Experts of a small language model.
Size: 11 layers, width 384, vocabulary 32768.
Experts: 64 experts in each of 11 layers, 96 ELU neurons an expert, a softmax router.
Training: a variant of Muon for the experts, 467M tokens, 9987 steps.
Below are experts of layer 7 (counted from 0) of a mixture-of-experts language model. Rows are named up (a neuron's input weights, with its number), down (a neuron's output weights, with its number) and show model dimensions 288-383. Each number is 128 + 32 x the weight over its row's rms, rounded and kept within 0 to 255. Numbers have three digits each.
Before each expert's rows: a language model's description of what the expert responds to; "comes after" lists some tokens at least twice as common just before its tokens as in all text. This comes from a sample of Wikipedia text that the model never trained on. Tokens count by the router's weight.

# expert 2
It responds to: Table cell separators. Pipe separators, dashes and colons inside sports, election and discography tables and score lines, such as " | ", 52–10, 2–5.
comes after: "\n", "\n\n", "3", "6", "4", "5"
up5:118058073146163120088162151103123124151052104063141127147144114121108120076070159105091117156070169116130108111083203075055085170071130076167178094164152104078110112122087168110081109083124118055125139155151120157076139138142053189082113133152153120212121076097127133152119175116134102152
down5:138102141074140127194150171074119152112135087093131107091135115187107150100099110072043140072170103199113140124153151126069120060141129086094188170089097156130140136112090100120125167128098222100089136155090153149210123152127173114100121139170131102096192159089145153130111148128146165149
up6:140139042121108092163096209177094112175196114098125121124125143154142127123191067190140118108157167165134093136129158146138118130114110143164105082129128110096133138103165133084105145177128091103233130104122100151157164120106137163112096170108080149098069102147117132165137137153127140145
down6:089102099117141160155191122053164135155123129111113059111130159135157091122088102145132132090159165156084085133156111097119164162121153206102134127156144078112133112066148107162109059112087148077137132106102170135101163161088123141160144124126138081154151149096148104110075116091187090130
up7:143118137140132118128147164145069067081110175187156159117154113078105181116094151183177121140156186150154105140112108121151100123166090101096181132154169131106129150147156107094133185099140160166105132117141132088127141098143189148096113124145125131105163147105114108158097106089133071131
down7:166109080149087163127106186122127125126055108194071176098161160069150140138106114141111148165147182070165132110115092186133185153096110137174118124136160137192150143132117091147143132163167101169159163139117090146114098117165090116106127171143159161118150106134084142151170149113078117093
up8:123058132132130129120120126086093130110182143114168098119152128153084110114098141146128132103108125212159137105233042064108123102094120126167156107129113082116162101108202094108137091141119083156051144080062059104101140152119119137108104121163151075142155163145106115151135089111155153161
down8:099184140152139089113100122134076183155100134115099131137117156101124113159132150160158101180117136143077121090155120113093157149114132133115126151118138130093117101110122117155154148142122080123117097110159126174067062133156032072112185129067140104199076134161143163106098135114122067206
up9:072140083072094124151115113117149111142113197142177153094113121166139080119102156157086126107157140118118119098136091116135155133097136135083125157152074172158135152119096094120128147143073111113146143166120136188113137104114104134148162095172155115084135098158160169075154147074110110132
down9:120165135135132140070168133123180150189075144126141159136137130139080161144151151119081110097117128139136085090080173169135192121193075134176084071118161040127072132119080116096138158113113127161142125188089098140135086158115175124091118141169168098136094131081131096172117133088138150179
up10:142141136161128092117052122144096083139122127148102118097149121080111155116127147093157092143149184147122126086103146079123169152133120111111160121150119126192096087120127137104145122128134137129100185129133151140086124127091149172134165099137074082142157141101139102129200113102148084134
down10:157109084072154187044157097118094129168068158168091066131163094129119138141135080135129166107141146126067130081125107117124169121157152121111171144153094113138129095118105066163109111103094150148184198170134129168112156108163104133162157120109102111130199152144124078156140100131188151152
up11:178152169159157082206115121151158091128104132122088172157026085137161053161138128130184122179152171090098170091103104119063148069081130142128176133113097172082151150090099128159155130143092124059118180087179096137136170125125191160096114132095143145123116146119160158144134132120081149117
down11:019150166142111154081188120117155087129146172153110132160133159151083106130116087162155093092063165125082158136102148153114178107150167138111159197103102135151113101118173103098151087121120123145088082128151130132067121097076111127137124124096094096150151093087097157123194185162120147120

# expert 60
It responds to: Infobox field labels. Infobox field labels at line starts, e.g. - Position:, - Born:, - Occupation:, - Genre:, plus cell endings in roster tables.
comes after: "\n", "′", "-", "- M", "- B", "- St"
up5:163182146122132114141149086153135152086132102108152116189147173153096145176137132099108067094118120130104142092136154152072122156141130115122128130109062107138111128127150159234144144104083129122128106157136167125101150177213099188135154125145124093191128102165162101101128087194141107142
down5:163090134167136107143147075144140090119145153095100138157157082212128083097147094142190163126158135131103122129098173115126109090152132182142149116148141110064136118134113182166148151171193157170212126086127099103124117165142123094149183108123113116136154129141150115164134147121145166151
up6:169154102127130132137100146111120115127090109119099137153146126139188170170148108137130144089200096137110133192114111113147091147130078093109192105072114171166137129117095148129131083130104093116125116088115114105102092138149137169108173038078071147139132127131116175146151104159157131177
down6:086192140144171145118110150088111094107062158151081161232099141119085116092124183136194132133116119128162156116099122112088139174099099130120090092137056165083126142093117158128146181166067158089163126135076162151173107152171148168105112109165100123130119119141126073148103116142179119096
up7:178165123112084132146170083169099106157141128096115108117122167149152087141164121111124138157103093142040145123154081130113149133090143144154174132158134057126200091077076131073121109136034179149117118093152118146143147159083076144169118121095128154155085158085163132124137084114134104107
down7:082162084169153131099124091155115148125105079197133115099155174098159140146101125154091081080122148079158118137138046148121104159172082125145130134126158159124104158105145096179113155123131151119169114158133143082142104131120117202143127116130151193070127195171161086120044145151093114104
up8:141081151084091158072102149139098092133100153105097134080114166131169147182074137078142107135154057107156084142121146098115143097126129149110143131125100091133092153142101125118176147103113142174095122090166131050140109153137118164128071116135128147150108073109128168166109053131143166132
down8:132141100130099118135141137133127142138150129149113091099149114142132149143103114105141123107106155115134099072094155115155077139130089138102091138127104068183133105114104142143123177201100181131163075112146096092125158148133124145127135133090114124103123118133138096170088123136134136169
up9:081102147137143104079170171179145137141179149088116131075182092135087136153120199089092156101145130153098138124125077128144097146129124047132142180111128174195191139133124121151159108119080158104125104070130170197187123122172158153123106138141041131118070135154151091139161084130138106136
down9:128104112084111138136145101102120142134114118195171066172122145131102137090127141117177139148124143129133115155122177123126119092162115116104149197091120112103156157116100151089149163189103124180157136100100148125104098111144137067109095188146100120140161082132174146137119132110153139150
up10:096112128134204121103123180111160160092121144058101134040135147107143086165128146177178143113102142200069116171165108080159104101151135139113098143129144135232110120054140123106177148132151154144163109085140139088103138093114113134114107114134149125085158170119126156142123169097106146109
down10:085080103134128095150137155125097163161149141093122125189093125101148152125096149129125177092093147114092126126152140114150170078150114185195116112111183118086144130131122104122173082151097135137132149123163136166112068145100117081159113097150123100146088131131075171130136097172079068057
up11:139051133116106151102140126127106159119153119126104159158158146104129156197079077162135135086195149199143057129157119120133114160195112112076156141155138101160125150150095132141163104170161123115108176137175139147120102095166137166115101118146189102097103087175097135139191139110115131155
down11:135121088114142104141111114093067092117087103181175115145149170118139154173154157109157080103093114132138142100127189099150148153098162097119108084118077153166113150106122139162096102211135126146169154117092174156095098119170109139121076115218121180146103147078128109101096096159111118124

# expert 1
It responds to: Sports club and year tokens. Football and sports club data: year digits in season ranges, club names, and tables, such as 2018–19, FC, League, Stadium.
comes after: "2", "1", " | ", "0", "–", " (age "
up5:140092142166166073172104193123124088125178093144159108133172114168126147115124102117139127162105108114142167118174159134108124172161095192177114106167104116123098145100100133166200128154101089126122112107114136083112130176108157156099158149084170112129115072076120171083147152095166109153
down5:152109116067106067041144136072111106158094112125052117153124101124123146185117112092115142131145101145099145134112147142100103155151176143142152114108115127148125083120122098074112145158147182052112184159117148188119181096130141111120121125172112101103145147156107099164146136180086196154
up6:167123135226085111124126157130152126126140138130145111141154188128120190175117117092092124100123172140092108136119127122100102138107105115092112069150178109181106124134119087131136044090151070103145103137177156129125118138150178147071142030088094159089118086086100075184120125150194110008
down6:067104152126131150143092119209128089114109182110115156152156175147172120109098165153125129113138145137136111108139117090075070104172159125163157181063077099118140152137109091116160168142120146145102165172120134151131128104124139166081118117144139108100153096147066086102132133106095125108
up7:133106177131138141182132152084139198143087152104133144113152131164154153112195175186146129128125095149142178128083066132121174183100180083148092168138140112166137139107039169140167148129119109126130135093140130076161152162140107190115152125075162074205142096116105118160154099148159096118
down7:112124149143097124158181138130095162111065153161111083139106037129112181164102132083170119138084168169136132070112170115193085182086107113127189171075121104165176117145153112112088110113146174119164123151149127079153066081120115086181114157090124119157117107153120109077104173097114173122
up8:179144075159128112040166141130050176134096158076088140179168101141113131097084158104100157079185084151162121089129116100132149137156108123118159064117164123073128137132160136102119185144154076113164111160101117126103087149101176101111106057081143129147145200088153115115131118128127159135
down8:095085105116122160185134125113142130181122140099135123097105152082120112148139120143091111108140121093079101118126179113100085112132077099103152213085134133090165142124120059155140151148070155172089128201125142171095119076199132150183099131212190146168130151110139108110119164129108089164
up9:135144149131120124139143169121148063140114117161088093109133126103076178157100121159128173085132212090091129134070106156139116211106148128196177135163130099136165149098152119148137112135172134154106131197210183088073130107132206081092138099091103138093093104126126110110065082130178099118
down9:092081136066139161148093139115126106154117124202099133095040137140115139133161103142129152114118156185130060164136154122118169091160103094115122095113117138125157080139132063167164153094092111100155177129130134151136135145184113087109150128120203128143098153195134139100073114103121152138
up10:106118148112192139107108142117032116055130184166151165115147148139115161150096108068133138110087102102117111175139105183154060122143127156149135141143151063083146161086108087180072124156106144085144171053108113118177113121081064145058111154135152148159047129133120163134106091142151077081
down10:142161132153097111106122135157142149213093103080120143089070159103165164110127118127117114153124160121138153126169153115150166094180086108082153143101135104125096156179155120131176150112125089146121084096155104150092094146167115145139164108120186073134134170081124168090102144172148145164
up11:132187048162146081154093089142136167123114146183076099102065052106127174158136181153129091103099147154088105112126062137068174117082140163082164113163081114150106044127142128090130113137091147102091133102108099168115075149150125130089162107107187154164121146081121164175114150151048130145
down11:136142171090119135153108147132196171120152120151135126172114134113146088140116132103128128165168168139122124115119158174081147171162089083106112129090103118104114131104166096175123138099125148128101112156163150099121120077144107135111142124084168122119136156126147106152142123084124092172

# expert 59
It responds to: Numeric and coordinate punctuation. Punctuation inside numbers, such as the decimal point and degree/minute marks in coordinates, bracketed values in climate tables, "(age", and table pipes.
comes after: "\n", "3", "4", "5", "7", "9"
up5:166088158116078101124165186090166139137117159089121152149150097095095131120161096187111100103188155053121146128118108083106130146124149138134136135152068122098181163148162172114159107176156131106142117151191125103094157076122122118105098144125113095152145145139094139133154128140170134180
down5:098157113131156121052153120108167169142115144127134148129105097148124100120089078163125134139110138096126159156134111142116148156032117149169145126119171106091110090142082141075188167107145159134131084181107072203130132155194147122137093113119128137158144093172117099086208127162110101143
up6:111140162112142128201181138104121194148091117190129154160138139132118061126113142094091143120141193136110152133105167120108082142118120116117162096195098151099185122098135088095137131106137128153103107131120119130113119110184167141136123077158093172102148129141112112121168159134153094116
down6:166084109086116159164112084115131101152179098139128095135169120170136163108115142155113129114158111170171132100068101131142174149176148128092147117124170083113110074174093119085105125084154147172143164121128076133088105161113095148202121182167150079149106154102123079068162079171192188131
up7:122113182145124172145143153190133109129093088174155093144182157109075075176120142157141141117161161205080074128187087094018113095114093118113076072136141134087101150162100089136088074118179105133126114097135095091086115133100207102134155122081134127208095112136111133160173113123102153106
down7:130147200067151125130121113173100111151129128121098151075131109131106196170123064091146130111086145124148170095137087146161154157091189116108134164088142137123080166149158147175152135137126145125105124113172161160043134135154083089025125108072098173069123116154122116133129163171121102137
up8:108143089064128125145097071097126101112070134110109168109113112036130115133083154147125132124158168076155152121070138071125093149119153098079123140098151131148130161086157136137115132156122162128106149050111120138080121071160180123118112111114112158157091120128101151182185100157062087117
down8:109108114107126116110135118133131103134133168060152161130087104184117108097110147114159116167125165120159113106141137090161113108146106209084117162094134123136133164144184083105143142111098186163146127104134096189109090111149160144131149121123105090131118129100159164109165112121167135133
up9:098174095070092107105110109077083131153121109096083092117111134156131099118179113135111096146063096184125115151207100128152171125144150136169153118116175131102137133103121178132181106152139114127169090124065212071128123157086168126101122045118179098131142196150139150123128098124172062116
down9:155117104193126151092117127159161137194116188085157135137103192106146150115115108150098135125170134105152120130183200097091193159166137121058153193121165166148133129153101139127150105125163105121200145067132133134114111117139107135189145168137125127148226134156040116118104112114179142148
up10:082080107135164151085128135110161080107110156137165160122136126096200145100037119054109182116135133128124157111122084128094195091116092137135090074130176116083115163154119110120210100124139117151117129083102129159127131117144131104114031113180086116155095058163130119110113034113067113125
down10:096098125108153158207087139101162067139175133072173110109155167119086109129113092181126096165158129120092118146131077108187164123132150157158108106145104083145151133076121104143128110135102172141147135141141115136172142146127135091145143066045178129125164060125145138133215146174140131137
up11:089074201153120136102084108121089134181178074131050132128117128130132144088099112124140137143081122162101168104109176094101120187154144106111114145107122072080132121140148130133161166151108165117156106120124066131181175176195134133150096132068152183104211200125198104096177078083067099129
down11:113090143109180136129111112189129139073146092122117128194169149118180136143192081113106133100165113128167043137119126143123108090157083180140184068155117174139180140106153153195107089128167125171155171155054131142155126145106156123110118080160125146144095153151130090083147117121136104083